Experts of a small language model.
Size: 11 layers, width 320, 55.9M parameters.
Experts: 8 experts in each of 10 layers, 224 SwiGLU neurons an expert, 2 picks a token, a softmax router.
Training: a variant of Muon for the experts, 281M tokens.
Below are experts of layer 4 (counted from 0) of a mixture-of-experts language model. Rows are named router (the router's row for the expert), down (a neuron's output weights, with its number) and show model dimensions 0-79. Each number is 128 + 24 x the weight over its row's rms, rounded and kept within 0 to 255. Numbers have three digits each.
After each expert's rows: a language model's description of what the expert responds to. This comes from a sample of Wikipedia text that the model never trained on.

# expert 4
router:081116162114103137147156145102156124157162153110115149128122092183120102125105109104187105106101097129131123125107065120136076119128106101094137096155096111112094119139086117148115117146162198119103105133132129131104172108054106133101101104
down0:125120131145125129177144140146079109142103099099142147131077101116182118110141128111114120126143133117177134131072147126112096125119159122137113134088154150139135119140111148099110148121133131131180130156134122168124135120120120154154122115
down1:090139124143131090160132135121141128152097122131151088147108080108107138149144139149084122131129121123117124137139073102132142090096116148115134123126139140130117111164167147149186084098119139156132103114125112103145140098119144092126118083
down2:090155121127121151106131155146129125118105142088090109147104126134135138126164130094159132084079138170131139081084129158127146158152121089120117170101141159107161099131087162120133131167101143135115127129174137121128122107174134113146162138
down3:151117128149160148131092135086172128170153096146140140136103093136159135093117159120127127119147128104133113107123188113183128118134085093136140110112124135126146139130150149090112084113121196122118160128097093110132161135110108136163155124
down4:119120139135170137110190176104103136111123097109136102106108162148122172151136144092135110145130079144138088183109127135129065147078141127127144154159120104093101162161173135129149120150146144121119138147136122143159104128149130146152135132
down5:132138139137153104118090136135129128120099110127081124108140156143088087110104125127145103090121117090113073145125185128133121125069153150118115139149128115125143115136114130126115098107089120130139148120141092182100133147116147091172129152
down6:071121103108166142139123157132105099158113106164110096131123151102139110128105121157091120149170133142152124126115096182134114120108147115099090152132125103128118123099152117147017073125162105138111133139133166131139098140116100101137135135
down7:106109091150156118124132131098125119157147144122120119113113124107129127128156094117054123158168140099167129181125110087084117110124108129166117136124116128141162147106108104126158145114105139085118147104082166127108077129129140105121115111
down8:161139092135108173121140162138164118184126142111126108136103145124126091152162120111100123115093102103091119147136147119128117142128164092140151157154169119114157112109163148155210127153122172134156113148137131130157103140116143155100112139
down9:103139121138156115130099115088104095138148131106105116143145131129114146119118129106141121128120112137140129117086093145143169082139134111107095111123124126147148142091121125127255131097110197115148103096080072145133103083124150174130139081
down10:165137156111140147069122109127167085125109151133133108126123164114100094120103115154116124126132119118095132148098150135171101128130100124150119097153136131123107156110108135110104117152139120137140180156149132100155142116151095126160153135
down11:089111133151167130145138191128122141125120169116128117116169065144104087122138165131069146147141159134136118119134168142116137137115146099158128142104157164102148086113138127144115159123160107085096102116117122137133138183148114108147153101
down12:098099123118172152163127121083107144131147142112092110122134099132110139124133115134110165140137140164125083119124124125114137146120091112109122175177138136107128133097095160125182137131124148139152106128123195108146139126115138109176132077
down13:122125134092147155111129145114114123110125108137112113121131118109148128140152090118122101145137093132104153199106097146105156081164096145155131143124156169142117130114076145125126154127116114117128139149135109148169156187121109170119140130
down14:102154116128135141117114133123152133161118145154116083109123147125123121124096164129147125084123139121135153127158143149097119147132126116156176098097162128093135113125147146131208118069167168135071108137147149171157130100124123132124131150
down15:108134161140098096124123100090157103139086149111165157108128154079147157149132080075113152127112087128094128153127134132127129153131123152123105166106117121146127187129143153109146177087152142134156155121061116127121138108131149105139157113
down16:112123165120123124111135129126141101084160146163143135177143115137121152111111095163122136093160087076146125167150119109119125127101134185119112098143182131146124139114135092166147079116163140131134148152100145165129160107110107141131145121
down17:162134132120134136128161121154133106144128130167173143108076080118124191129140100124145105145127119139125104108152143124183155142145160124137118147157077121120111111136108147145150131105108129136119186096136136136118098117120121109126141123
down18:142151096116107094160118130046128149131088110102124134116133161141124114149115092128119119118126117118113140111132104107107120112119087125114152182106116130104105116110151131149139132143082110117120125119086125127105142128137132128136109149
Description: Commas and first names in lists of people or election tables, plus prepositions before names or places, such as William, against, near, San.

# expert 0
router:163103100120138130083116150116152140138100093112149121119131119121150131106141155135147162144149173105106167142108115142075083157102142115115169103145091136134080123099151131118119172181111138159159109080149129132137145139127178120151080141
down0:128087133141130087116087116127097122089106133155140125113186117141150159114138095140169109137153118150132091107123098153124119126120073140131124137162148121140098151123137120119025152145094173147120129118120127137146124149139127139112156156
down1:123148149110148146130117118136141134112111134109137140175128092143129166108140145143155151134117143105105131127143130120114093085113134111118091117133148116127125091112099138152004171148136126127145125152145124143136129153120158123091132138
down2:091130127098143129137128156101113120135108131134123143119107131158148112123111133141134124138132157133161113098157096092128123082150134126110140130131140106098158136099112153129255116074132172114146112141099049125143157145133147137125119119
down3:174140101165120167126136125151101140117141112176142132147127125132148128147110145064081128076129087109103114114077092158149119141160149122127133084135124154119097121157123117143190141140061129162084114155128119137142125125166111143108109084
down4:112132096092155154169132114120132118141145115134108132126142120142135152142121121136118095120093131150138125147121142133128126115159105124135116147150130119130135146092145129146136141114108148154120102134125117133111148150071136118113108133
down5:193086098156175147179141140131153127117129136129122123136150156124157148165118162187084131104086124181120166099113104128102177086110102185080117175110100145129113120145139175144153124144128103143124176108129158176148133146104118141142125140
down6:135173168097182109112100147151115125107118140146124115117099166122101139090170154142082106110141150110152104115139129108156081160130153121090103148125078129123128187174148139132145154132103148103116144139160133099137120129122097139141129115
down7:152099098160149147140123119146136143126112117085134120118151170172138152145131084115112115111140137129111095141139103113127161118079076155083148129158156101156142121132097138148205138148083128128092127073131150151143102117115109145139101110
down8:091124137119109098128168109120126112110109114118123063134159123093132150114166126097136114168129140143093145128091130133135149124158099152144141175103152138128121161096119094134141144104149061081151125112109115145127119127118108137121108156
down9:148138097131107097103123124129103146105102153146197118154161102109115102089113146154141134114112136152099132060145141119115141074149072160169179122144163132168119133126134101169148158160149130144144148169099133097105135185093117137131085130
down10:128172108102120094128097116142139114174162165134099103126128107127170075112128132137178149148146130142097095093106099158113146094095156160141117140138118179095120118141147125156139113131101092089165139117134137142136116110155125147144088151
down11:144115156145132108127109153151134136111137131093136125102120116123173136113162113140095102151138143144158124160116110108092119108101133145092145143150120136129126123085102117111153111184106099100116123175130102098116130140097101093136135124
down12:180109141130135088140116123135142144101110123124135118107078102147115096161114101147101141111136139112154162137095146144136092115140154156123154099125141128094121142166108171134136091115146121124130117108142177142140162119120123129155101136
down13:118149081126151145134141139114164109113144136133136131145101118132174104151138129132160101146112150163112101122106137129163145121133150108130053094132121160131112097083172162124064148150133108147110093108090104163125127152132090099102145115
down14:121171154081174095147152119148120139128142140139154116109129127147126078155136134135112141102127146116137117123097143110114147114132155123073147136097137142129126139081137116123217094104092150112140098102110149128114098124128092134134085104
down15:146135106124091189092145131181119148133154111134152145163126152128135094156134132123125122097144119185133097123160140086099080140087104123147125122112143110162119102121134091129132136164171141096120128108120054124126142114158101156092138126
down16:119147106156145102134106142103121137130138092100120139138114140101127178142138169139132124115112142128118127110108098152148132112135144147113117121105122145106169129131144156113253129135117171097115129081090105104113144157124133122123083145
down17:112117165144090112151128132146127122142113122138136129139105128140113137138116082092105127125154120171116130139148185116129089129167124122148115184146085107124134126154132109133084133106118119127119107159155158140113131133120063120131130134
down18:092095144079134121098123081111120081147121149121155116159134125111131095133150115113168129152142124131125111103134079137122121131139109155136128107165140157099114141090135165144087134134130130124131186099126149101120125197160078133104117107
Description: Subject pronouns like he, they, who, and the final piece of proper names before a comma or parenthesis, as in Pollard, Nichols, Town.

# expert 7
router:142168115139102095131108115144136128117105140144156110123090122123124119131122108101129140146153132143108120112125121113168108106139098157155130114111095120112116105133122062163118152102071112103095156129093138127108144100147115106159191164
down0:132146163128140113145127117180123163097149167146106138130125130111144117153124111108106168130179102151117126164126105110150164110108112126132120156114149160114141120089170177129248126174137110159126130153105127133150145130161125120109180133
down1:122154098092135133138172117130135106118070134155099123153086081106142095112117114125106123119134079148120129106161117114123072116177132112119108099096130102101120135098158174114170126101137137134159094133156138136151128133112101117130115099
down2:134147176163090140093123141101128115116109135186152099126112089134113152140106128077177134170109146128106107160161118145135173162148123121125132136141150146142148138122116126088104070111126115120129115114112099148120097173135062136138115118
down3:124142141132141118131124133151122117130131130132119130132123137139123122114135130115130119112153118117124164134149145117136143141103135109135131129112137142137141099095122123123255135129121134158120127123135123125130123130155116128136140128
down4:134134142097156154157130154107136138158153142095136160141140118094089169110130129107088142143133123142112093134135134142141142127181174134112127147095135125110165111131100095099221108120125125122163142121137096130114144141135154183134140122
down5:126153133135151115093129157119077169140154087168138119121126103136113148101095124105133120140120154105112169128136137128131149104079090111130148129116135099085143108131134126095130114122086133156130136175157146196117121134119102152126119135
down6:116115111149141130148126128102121170153089135161136138146122118136126171129145124137153126113107117137116143151137112121093134133115122093139132129123158091082136127101105154159170139138075098172092111132179148112144145152158114150109137117
down7:168134146122116119136118141151141129168170119133108151129114150146131133146096155098126136142180129122168132122128122126106129134105125130150149139141119151100104111119099128147057155109175125131104157118115129094150160162153141139111112080
down8:137106112112129159130139107082144120140158139123141112152113158129113137160106115140105135116144108111142155126136120133162101150126106128128127158115099141125146152117099144125207124172096130101115159149094144145137094151145127106121117134
down9:094112099118124126142164151151071115123173123102085126115155158146116129113141102155123138137127142095121072126144134143173104121094110168144135126141123097114118132167047165114089088171117119138154123111120146141113168139154122104180087112
down10:121122150145116150135171156114134182110167138122113128121162116122103092133137108151137147129099120119126160107065124158126141162146082137094120137135150123138154112119109170128138105145145152171152121161130108102125190122106129138142121097
down11:099158162116137146099141178107111088137161172147186161115113101111142143083143118119120128144108121128138112139166151133118155166116171082135151136137097113150101136106134176120128159162151166117126143134104088104116154117111153114147132154
down12:119127110142163137116134124108160117138119101112094147146152127127196124125117141154139087131113151106123152168122132138154213129146072147157120101124142159109127154129120127138058129141131179149187171150123161144126102119109122113179138118
down13:104152103133113118130155111170117115119124143156159093157121102055113102158113148167147155145130148157156133139137181123093154138114091107088097134117134123119109135104116146115132113082114117183161118104134127128126141166099115113150098111
down14:215174102148158106097150109131115187114114115113136118161140170101125126166149110146097118135137100124158132102108124124153128135126128119137120133110165137101177104122138150118144105163145148115130135156130140136096170124118158124142159114
down15:128151142159138131099099117100120145125119155096159092127114138161108155080126105116101133123130107170110093130093114123163145133167151142136124144146146090120150123139154169112243103160130136133124101119176107113173121075151127129115115127
down16:133132141120096172108101137123127111184167151140121152124139106145155088138165109071128159113120146086142134084121126126113056121157114117125151113138160087102170122156124097152168125122098179142117093149146151122125158124109152145125114128
down17:139149178111113099135109129162129091118093135149122143120138133199180120133142091145099139126168130142136134138153113150119088129131160148099123148099045136130120137130158109121055115149146135136147144194117110123134103123149121175121088134
down18:118196096119123123135140119116160135155124119134108128133115105112136092135145142134130140163116074149108152111106115167139152159080154125097099151135120149094120148141086147126053124161124104125115100096151106101120094078119109114149118153
Description: Line breaks, list dashes, closing table pipes and sentence-final periods ending list items or table rows in infoboxes and credits.

# expert 6
router:103126125134118128117114101162151054118096084118143147124135097092095129123142102144118137114117122140146096145120158116131182123139134159159114168153089137107161179160155132147132132081126064100154125153122119111110106120184088147100161135
down0:114121154140173161122125129130142172154084141115081097140155134141177109109141117127119122109144172173137117122113145122130122091129124147132118144068144175156116127075134139114147112090145147112192107167127135134137127118122103141134128105
down1:155125173126158123129081088134111141139146164131114132141150143066079115144122105133140171134106102141154149128170125165133144132114123136091126101090129171099116114189166145089137115124152107138111121111109146158127134089151164115114149108
down2:143145142151156158094105126158155105139173171122120120125098110122127135127120162090114120150162128159146131109156092163111133139141156135140123111121148161120095111116138131153148140119108119138117125152113187101094139144136111107124103133
down3:153113136132128138123144086148160132162107109088151123135123118153119140106128122137112095112095128116131122103117110122136127103124147165103118147110134149120121136137095120114194148113140158083137150164121115135140108112128119126108111098
down4:138129145108130128139107113138117155145134134090141136151109158126141136110164100127134117160136118119127113145109112137123124129119121122142102137122120120142126150140141128139000120144098113127147123138130127132129126101126110144134106104
down5:096119169144135102157132116111152101084137116125120151142177139145135144146136089101162093128142127131141106153134122130092112115139120110115140141126149096149121133156166120141255130151148157149137148131099115110147125112147142133139124119
down6:164151136150161155118129141171169147105120112154146146152132133142121185124102117102098154141173154093109126179134125132182119137144107111142103105130112106116119092128112157150164107123088103129150114123135147085108118125174125155125087101
down7:127126121107145144100157133143121107162107149158094124088141116129143139133099125131157109089134096176150122062161119136122138094141136151147152132158135129096141079133100153138034167140150124130119101137144105135087168125120149129067125134
down8:083123168167125139108115119142103127188152117112153111145145167106137166140147129105099104118151134134128093127112135118123104133131145148097152085121125109159111143155123154125255156133106103179137096122119099151138115113123127130094092105
down9:127094116127100123165125115150111130108133146140109109081129086124165121135105137112152132173144132126155150138160128149119135143116095119141150115094125187155145162151171116110205118148109137140143135123151116146114146134159171104119140116
down10:144133112156126141140110141146109163103132118141151123148135126163133114124120125154142103140104153125123107143117122145105103116120131099154130097137169090120129096112171135130135167156133155166121067137130069150126104107105110142084109071
down11:146139114122141129140070161138116093128157140117129144119097095139140125105123119154118073125111098146098111113127125135113114123156105165137155134170119116096151109096080162152149127129098133110147138111156117143130153193161107106161133123
down12:099117133137104148137137115170134145163092156179140132112106126140103139086133104155116092146146115111104104108116142133141154090172144117160149120103124175082157137127138131131130134129156143181097122109156180092155127114117114141106179095
down13:132179092111100094144115135119113140067124117151147133122126143115127112096124131145137117107170120123175147155119138107108150149135111131120165159121156136109134131126174172109194089155064093121156106130150143160093126108127124181082139106
down14:125118112120101118111134133111120122073101119131142105148099102109109139115151160117159114146168100135128116133117095125137127102112078064107158084130139156136138082156109131161146065125143131132092113161119136143126115122170128172094099148
down15:148107102150129144148135104152156152134139167103155159129112118158140134105151099142129115133118155128099107135151107119148131100112109150121105153118120136105083108088138137111134132141149128141089110123157135109137157120097139077140086130
down16:137094133144113114160136109141112099108134104175066142139140184142164125112112148137141155075166151087116108135079092138191121145122155132128097132125142085143125108148127137141069112157101133145156163164134110115129158117155118113114145157
down17:163150154144145139093156140163124116122118097126117132148138099094098115144110153156151126087126119146139111146143121113109162118109141133159102165132136151118113116132128131094177111146121166118127098085109120114150129148126128124122158125
down18:119141163140157106129092149092133138145133081177143111091106105125114112132142129134164141143153099122140135105087142089112098133110100151113134155081191140110132116137120153110143150148149111144136147122115135141168136128136142152129172148
Description: Section heading markers, table pipes and paragraph breaks, plus words in sports-season narratives, such as ==, won, championship, in.

# expert 1
router:160146114153139150139084120117108164094122173137142167144147174139137179155140138112129098128105143147129118138105150155144157147200157146143114103114198101128154116099115096132136139132102171138142146188098086154124118104160157136128122128
down0:107154083120123141106166123105101143143176132112138135101109129106123110160133133163151135135088108088112122115146137112135135131086138153129152133098140152160094194103148146129064117165138159155131147135118137126136129104129123149141138140
down1:137114128097129140132136102118132149133161056142112144133115131130111147111116114098133116079139117101178099142131143106119144177161101129134135117137110163123124138111140111179081111117146165143145143092140136129113144154103114094095122154
down2:133117123113108139138153115082116158153121133127133140130124083082129050117086156111138163182130121119122106108088162122139153172077115146137146090123085138146128125124091140122152112136138205164166121089117151120133155157118105132146100166
down3:094101143151168107125146125109139108116153116124166123172123120112164115156139178125103138138105138123136161079094105140114175152116117133147162150113119099181165162191103102108178087130128125127142117167100107096115146134148167145120126124
down4:171144095051150080128147132145102114132148156112114150109159153153123116140124179120113144133174102105109139126132148149140168159138112093151132122129137105092145123125116120148123105144133142113132110175107149113119100165103173074167126132
down5:179112161117142127125120101140133118142135114112116164152153148145147125124127128112113136168157110095129080160142090116138132136096124138099168143138143138115134152112138084110092152114141146123108153097099118138122115120129125146089173139
down6:082128174124091127124125114153126135121127146139118125151137108163140130146120125151119133110124187134134110126130134141105172114092121097151105139135147172111124113092121155153120128139198173116118137126109112169142129100143153136145123140
down7:130117183145115160135165139127080100142139158153119150161090100135118127132136137158130133107130127117073107121121107149118110105182070138141095136124139152101145098138127135177087144125147121149129117139135119115128136109130114088143130126
down8:119131149129106128131157139111171112129093139175152150086085152077116078150123124093136113147160156129125155130147133138116095094143184126141124148123117095131130154126109174106171118151142149115111111138133167120157144112132115159101112131
down9:163126092150119131104128126086120088134117104124133063151108107127096134158124075113128132121147114144157121146202118142139134099137104166094192077132141143121162139134089160178134119153135160110154130155134113111120170144136123141101120143
down10:125131155140151098120081146148125091127175126133144111153110146093132099115131110157095113104129110142105151133119163119096156119152142130169144145119113118122119049124155128117185098109151132108135130080131148120137111132144086096117095098
down11:148136101112103139133152143135130166147125096118100151106128128093087171131156151090116109131169126111146151132135125135113139132092125134133194139136195184132175150123143132070132121146141113158099119160107078135147138180107126101147160167
down12:155129125174126146146106118151189138125141160113091148148104116114123131180174102108112115156130133132060111157172111135146111148119161107081102162119149116130134120095131138123191123133110126150142149130131153133128130137097147066085158121
down13:118143128100083211125140128154105166143136123160135111128127139180134138081126173151147144145120107122080127139079071121127102152171092074159116166117127151147078127129160118132104134107114156151129116106140129145124117122121126141144122157
down14:151111102129106126113134104124143155116139167160143112141106114154171143164136117079097142110113127145107127177118178115128183102175137089162134129130134111150171139150130092159134132141120106119190158103126130154146145153122144126115114116
down15:137106145140094158107134129107144085154140148078120105118087157119094125124131113158130126146116156136112134120100117118128142098127108157126142101123066131105149104131107130137002154129158173142134133128114136123124123088103128112112129116
down16:139151169130118136188130130144136167142153161076138121126179134132149132163166129165154124173095156101101117137131127115127127112102098173117157123115096114131090118152117098162161138051104154151125129153130109074155117156108131117069136189
down17:182091148145166115155128082124134151151120118129126139156150103163144140120089099156106145148161129154125107116163146170154159145135124137122121121046139163080132151136159071134146126133102107123144135145127144115141130135120117101096143145
down18:183115126100115136118113132127149165135106099112083119095126120133127143113172078111115113129123125153134135137130130145079159087104076132131135088141151181148165139158141115121154147138082128186123106166102148103137140095156149106156132121
Description: Digits and unit symbols inside geographic coordinates, measurements and table cells, such as decimal degrees, °, ′, km and seconds.

# expert 2
router:153159125156117120138115120172118184124108135150135123133152137138109138130138114121103130105157138133136121113140152158140156156121130102139080122143182146098155165154154101090129113131107086096119124109106085153128103147143131169101155073
down0:129122133110129148138129103100136110154142115172111153130138102117099118133103132126142122092123142128134158118145115138118124125146155097092137142133129094087147142115135154107031143160101100156139107137098123147141107130109153113088128076
down1:106126111145098141169149120122083130149114147138124143147159116103151128163162139146139112119201122122103115146104172102133166132111112093121148182156090119071128130114118153139086173136167167174134163059081133144150113103131145157129120139
down2:118104128115152135135114137160107144135146132138139122132137145094122143111168124098130095148128132127140097084153126130130110146141150165122114134162139131140150118145132059092120120089137107095092125078124138131143104102108093100153082068
down3:141121102138096152154136085100102123127127127146115155170122080150159137109119136118148138127121092092088112119132108143100138139174123149132132150116127128130116107113131143138051097119125149167124133106171118109092101113105164155129104158
down4:115130110108123108118145138135117134132095110121102143102091144127140134136154089136094161133135147167110105127076100112112134112116129127141130142148161117138124126115125109128000133154118121120110141135121141109126148140136124120126126119
down5:110160113108129168108161133180127115132087149183105100119127107105164137163157088139129137096141143135114160109108138121079125119137101176111137104121153123108133122116138123124251125117176134109159181144117117148127109127129124137119132134
down6:141096135146119127113166094181121156166088140109124119139108098106157166120149130105113111090114097157110110095127121126137088114116147131076084153142134140148129113140118129181163113150100101116151135156152149140137128136107106082108150137
down7:125149141170075153122138138122105134112114152096135171108098120129130169144069106125114116162142102185107120074120141133115149081118102152167138102139145117137139112172115134111084100088112095126134156098149111144081150143119107135122130126
down8:116142133130093102131127119132141109131109130141128149140138101115134129110115113102133136107127118127123122137106117134139129145159148110131145122141130138097145114130103123135255150136117077144119142120157144125124128139142147111148149152
down9:131127133082129129121119161137137163140105097098150143169161117123113117093127089117109136126126108128113120066110095084124134108137152155041132142162164115120137118138180113117215144161104102118091111110141139114121108162137141087125153144
down10:118135117157161136133088135133156150114089127096157137115105172111137150142120104123145127076124125149082134141129081171124205130113148160121116151166110110140125141127168110139113127133111136098109133091154101180103107130143107116121170149
down11:176129152142091145140127119138090128126095163146107139104159121124125151131119123126104086096133169089126123115141106173133085173150128153143088138115145127092126118123153131137255080130123103099118104102142096145158100134126139130073124142
down12:152059103069139135133133135118107110144065119123167127134109179129139134160133138161139101102142168119116091114140165114105153113163144121127124104119126127102154104136133171117130136126126106141130128129176145088117116159105114140113141164
down13:165167130118138138112137119099088119119134113145146123128103141145191134154106116149145137108135108102104100174149131130124180139131086153151143102137104166142119121165093150122057129165130128132117114149140122143182135141105129170119152133
down14:133147129161135149137157150144085145065131142114144187155121134155119146108131151131139115088106142117141105122121131100148133100056084140082171149152128119129134152144156132116038147197165093145093108149151144134129134142097115163143125105
down15:133109127123119190109090117159129085110101119182113114138127125112139150130070119109141102138137152154134078121175145104131137076101110115143163145181108125143120160071169125143126126139142130206113140099134089107172113095129145179142121107
down16:165129115138129120105140111138136149158124179159111168107098168131129134118123130160168133101114146099141164181108116120111140075140127157160098108148100131132162079122131150124090104110131120132108095120110159095150112105174109131175154144
down17:130115109138101130133117150124150123131149145130145117173127135162093168125126139104138138132102107118102120121127073136127107142121118149086136160178185126102134126127143112119103133132128129111074119107146144126148105100075112166171170063
down18:137115126083129134117109101155154115101119094114128149107092116112139165154102104148107108119134134145107147153078164144075160102099108118139142135113142054140076134155111122131245148147135145109090095121132173165165129111103123115122098139
Description: Spaces and digits early in multi-digit numbers, years and amounts in tables and lists, such as 1957, 4,132, 336, plus en dashes.

# expert 5
router:130130146130122132168122171101097155121132150116107140158120144118127133128109135134100137194135144155087096091117119137130133098158147147130081155097187129129108119145097149152111099142154130153087135131107138136123091143152107116163095132
down0:108137117147140143124135092129159097110130110118094158115118134139067084139143115133109094155118134122134072118124134083140116099153154141140154109142171151167142133115153091132131130108141132108151123111142085079101158164103101112165136116
down1:118130089122115122149105151166154181144107094153128141115155138135105075159087118111085114136179154142149133123118118115137134137118168088174127096157112175172119159111181142116088123125125138159107088130138184153110106121093116132143118125
down2:134113098144138156132147138144110165172156135138156136115132109159156091124124092107151101098141137116081172114139147139141146115106134150166155135126120105065128124162132149171164149093139149097146176137157120113132155070127141132120104101
down3:115137112094128089143102130137136105090126103131128138107095111154169169104146126107114087132167121112197113136133116125125115112150162156139129128126107133095116101140174116152111145108086141123132131180145144136146094129150143131159133114
down4:161100121152122111068104132118169126127108117143134111157137118145150097124132148104156159099104132171168150121140095154107165138120134139150146155162152157128106136132132117116154152124109148138119119161150139132149173119146170126160102106
down5:100133164110148145082114153142130094112121122145134152112115123133138150141148143117141167158151118114135138158067132103127106175110119108136116131127135120135109169127143129141111116112150136173168123162119110061117082127144101130124169146
down6:134116156143130148126103163102121164117105160131136111113141094117146123123147145102110193132162111143115127107136098141109191100102200145123136101114100127139107153119130165115154142186093121106122121161099181126152133135112154138136151093
down7:118129139131105115113156162130139105127153175140093113117134125140131104049108150150143117128127139094117130154125102110119168091144121133146165091108137148150158137107151151115170075114140062128166150131126134095114122135151157120123137183
down8:157131131101192139103118135129126103116160171163130113126159119105110114141131156143106159095140097108134169138146132121115174111125146126137159106124100136175122147103100118107255118135152145164117129143102120114122123124146169161133133133
down9:105123141140105121117118110132133127128162100126109100087150077112173135122143120149158131137134122113102119111128149111125137123118119148088142094117101123127115094105111123126000165159112123102145154181131145110133148145142141123114154168
down10:151125179133122122138116125081125103110140176166141102141151129113129138134158128111154165137097128105182100129117096118126130129141142077136165126131092166157153137111156111154200124137077116153141138102100116107103097147124137144077153083
down11:137131143146154118110113145130169110104150135061105078147106120117116144162131149148139163161155147108079140120123104111126136142103118085096153083128122159168154089118152112137111150145146130102115104150145138140168130121137161159129148140
down12:140142115097104137152111126143123083098094175091136112088181107149110168126109145123119140136156106163104120173106077096082131106101115181129103125102132113128173116104103111159126172173083114148156061127098130146131126115107115129119186137
down13:131078110134165145130113161173107145078114147113151105143178118151132167136133126120130164090108152089169158102139150135086162134121126142129118122122155123129132152129130123115109115147093130123127127170173109127121137178128132114129124119
down14:117105111137118129132138121131101129106123133112154141129118118078096147147086151118144150159133167150154125130116122146159098152107131086105137145112076120173129141144162109132179138145096147129169118108093140158143139159124132136125174138
down15:151138102108152089166138141178150117173140123116126140158148163144120167117114151151140121133094121134112140141147140135145175159142110107143130105114115140136156093132070121136088147110123100127110125170117114101132134116124177098152118116
down16:108090150118139149138129122155162142095119101129111089134127116142111135159153150086133132131132086127153101147108146187132136166115143131146121127124119121171127128132094139105132126142184132122139125111143110136119122174139145097114144120
down17:138152093132154135107111117123125135154145120101127130101156143177165132115089095107119086102144126097103106142121094127100138119107107122091106123140101108132141047129128125146131157146114136123084103146102125174133128138122125114102094096
down18:143126123151158097117122128092088170139128119104118136156108094114107157124140109127114196175113114110147132133121104158133066109107107120118128123089125105133118126110098135105079128139120142114177147130086098128108112106090154086122092123
Description: Opening capital letter or syllable of proper nouns and taxonomic names in classification lists, such as M in Methylococcales, Neg, Comm, Marg.

# expert 3
router:101117148101153139135148108117135101152192120126083100105151125134141096120124125115130114136106093108142144132176120097132112104070094099116167149107104123162141121110114192131133104082157107119139120115164174098137148141110096084126137157
down0:151134071072130102167139139144137146154148147144142122136185118098126113106135133119124140149133146121120125125133106083094121099146172116126121115126123125136119103122126136135205148116132113110137137173139123164089101129159171138117132158
down1:183130110119097105099144116129130139095155142133117131139129138123088149117164124119115107118143110133122125131141118091110119142124140043092128138126210162110112115128092101148178140152140131076106143139134112097144090128152154117162097126
down2:117125132139110108097071114125118117136126092148139081094143143086143118103076126139149126085101102128131094099154134154133100095094113115122105127146148146136125123078152106140096172194127108140132168165183114106134099142151153132127127100
down3:168162162141110145123138174127074072080122136112175131111137097165137149110122119092131128077163107132152125098120139114133126102143103157119133158107117127126136132110124128132069116121111124132128089180134113131118107128152113117115124132
down4:168132095114140141096150122140123200137156108117086118119123121119135084101134106163137102074124135120136123144136145124099109134157138096174113094146144079137113127139136123143159111112125145127094129086126116134169166108117094084173116121
down5:166166117103125184147134123143149100169150138131119108134088149108164141125086149150111128161108104084161114159098161157150161116135191125109125137131159140102153152103126163141128145126118120161132140150141154101120105152107109158095133149
down6:147135141138111133134105131133119111141137117144178121135133165087146087130065120153147135129163193133181127141064096109153136143129099116130121119129121139146109133144176145148101147164141100089151166114169149169162116127108136121137117106
down7:161096143128135090163138147118123161103123130114139141099113113115133128124176118110074148138120138148115096132137136133138120105132135143137098117121140133159126092145134129100065117105136124133150108116162147110112144141132113124153107125
down8:158157150150151158117144090100140119143150116152168107111144119139094134109120102141136151145142121130123148125105112114084166115098134110129152146164122072130149157179084128125072132102109131183135164133086129120134107105143166133138105139
down9:125107159140132130139122153109118147153133116222128134144165148130145120112164081146079146155163127136151102146159138153116149126131131133084148166153148133137141168135128103110000118087087097119126170116138112149141137135124109167133137115
down10:130116172155132140114104119108153128110131090107138155119121136143149133134157119114147166153109110146123174109130182165122140126178097115143143102159128138133133157143093122127156106127123181161166123095102140128158136149113105122150147154
down11:130127136140124136144157115132147078136148095126134140093111122121128120146139154131135119164119162152071134141099101117125156146150127145148112148092066144114145186131131187087112142091131092150136156179144128113102106155116143129162108121
down12:111114121121107099100130117094165105140094124163112112124085109088096102115110129156149118132107112123126146124182146158124131110122131112154151143113132133159136109137132155133067121119103136108117127096152127137112108165124128107133141118
down13:105135122100130125143131119138116120126144132118119117124118144155096232142130171123121143114134122142147113129048112121114139118121122122126113119133099112123100123132125177159165132136118146139112097148129112129128137118128141143152105121
down14:098172087103138082092093134167145137118172103133149146133117140123111126156149099105142114124162111151158071145160165151140104149119074092122111079111075088101135130161105151160091159178122156147092160097133098125147193153157130141111125106
down15:132139167134113121122116112135118152153092138140105119132128086160103144100076128150150089105141094095143166123160086130148147099122110132121106105119099163134136156130123144171139122060157160139097157140153147115163152087065096096121117116
down16:106140142107162098141117130126146160128132125066149169154063134097146140153123133108185169159122117105123122143099133161158117144112138111112167109140100156112112127147126125106091175146090187120112102121156122145103145142126148127117112170
down17:125142103085107146104123145090137125111121111159116144099144170139135150160093127110152118134159120115135168118141177086124110127139086126100116158120116133113140148157123075137085123181118154162168144031144163167130126149123120163131155156
down18:122094121146120113148137152163179206136141133125088088146160094077101122131127142163135100123130145130095147133094116106168131147128155154144111167131121136055132152128118080134145148172111165129098174143126157130134167102121149178127174101
Description: Articles, conjunctions, prepositions, possessives and verbs in running prose, such as the, and, his, have, been, involve, evaluate.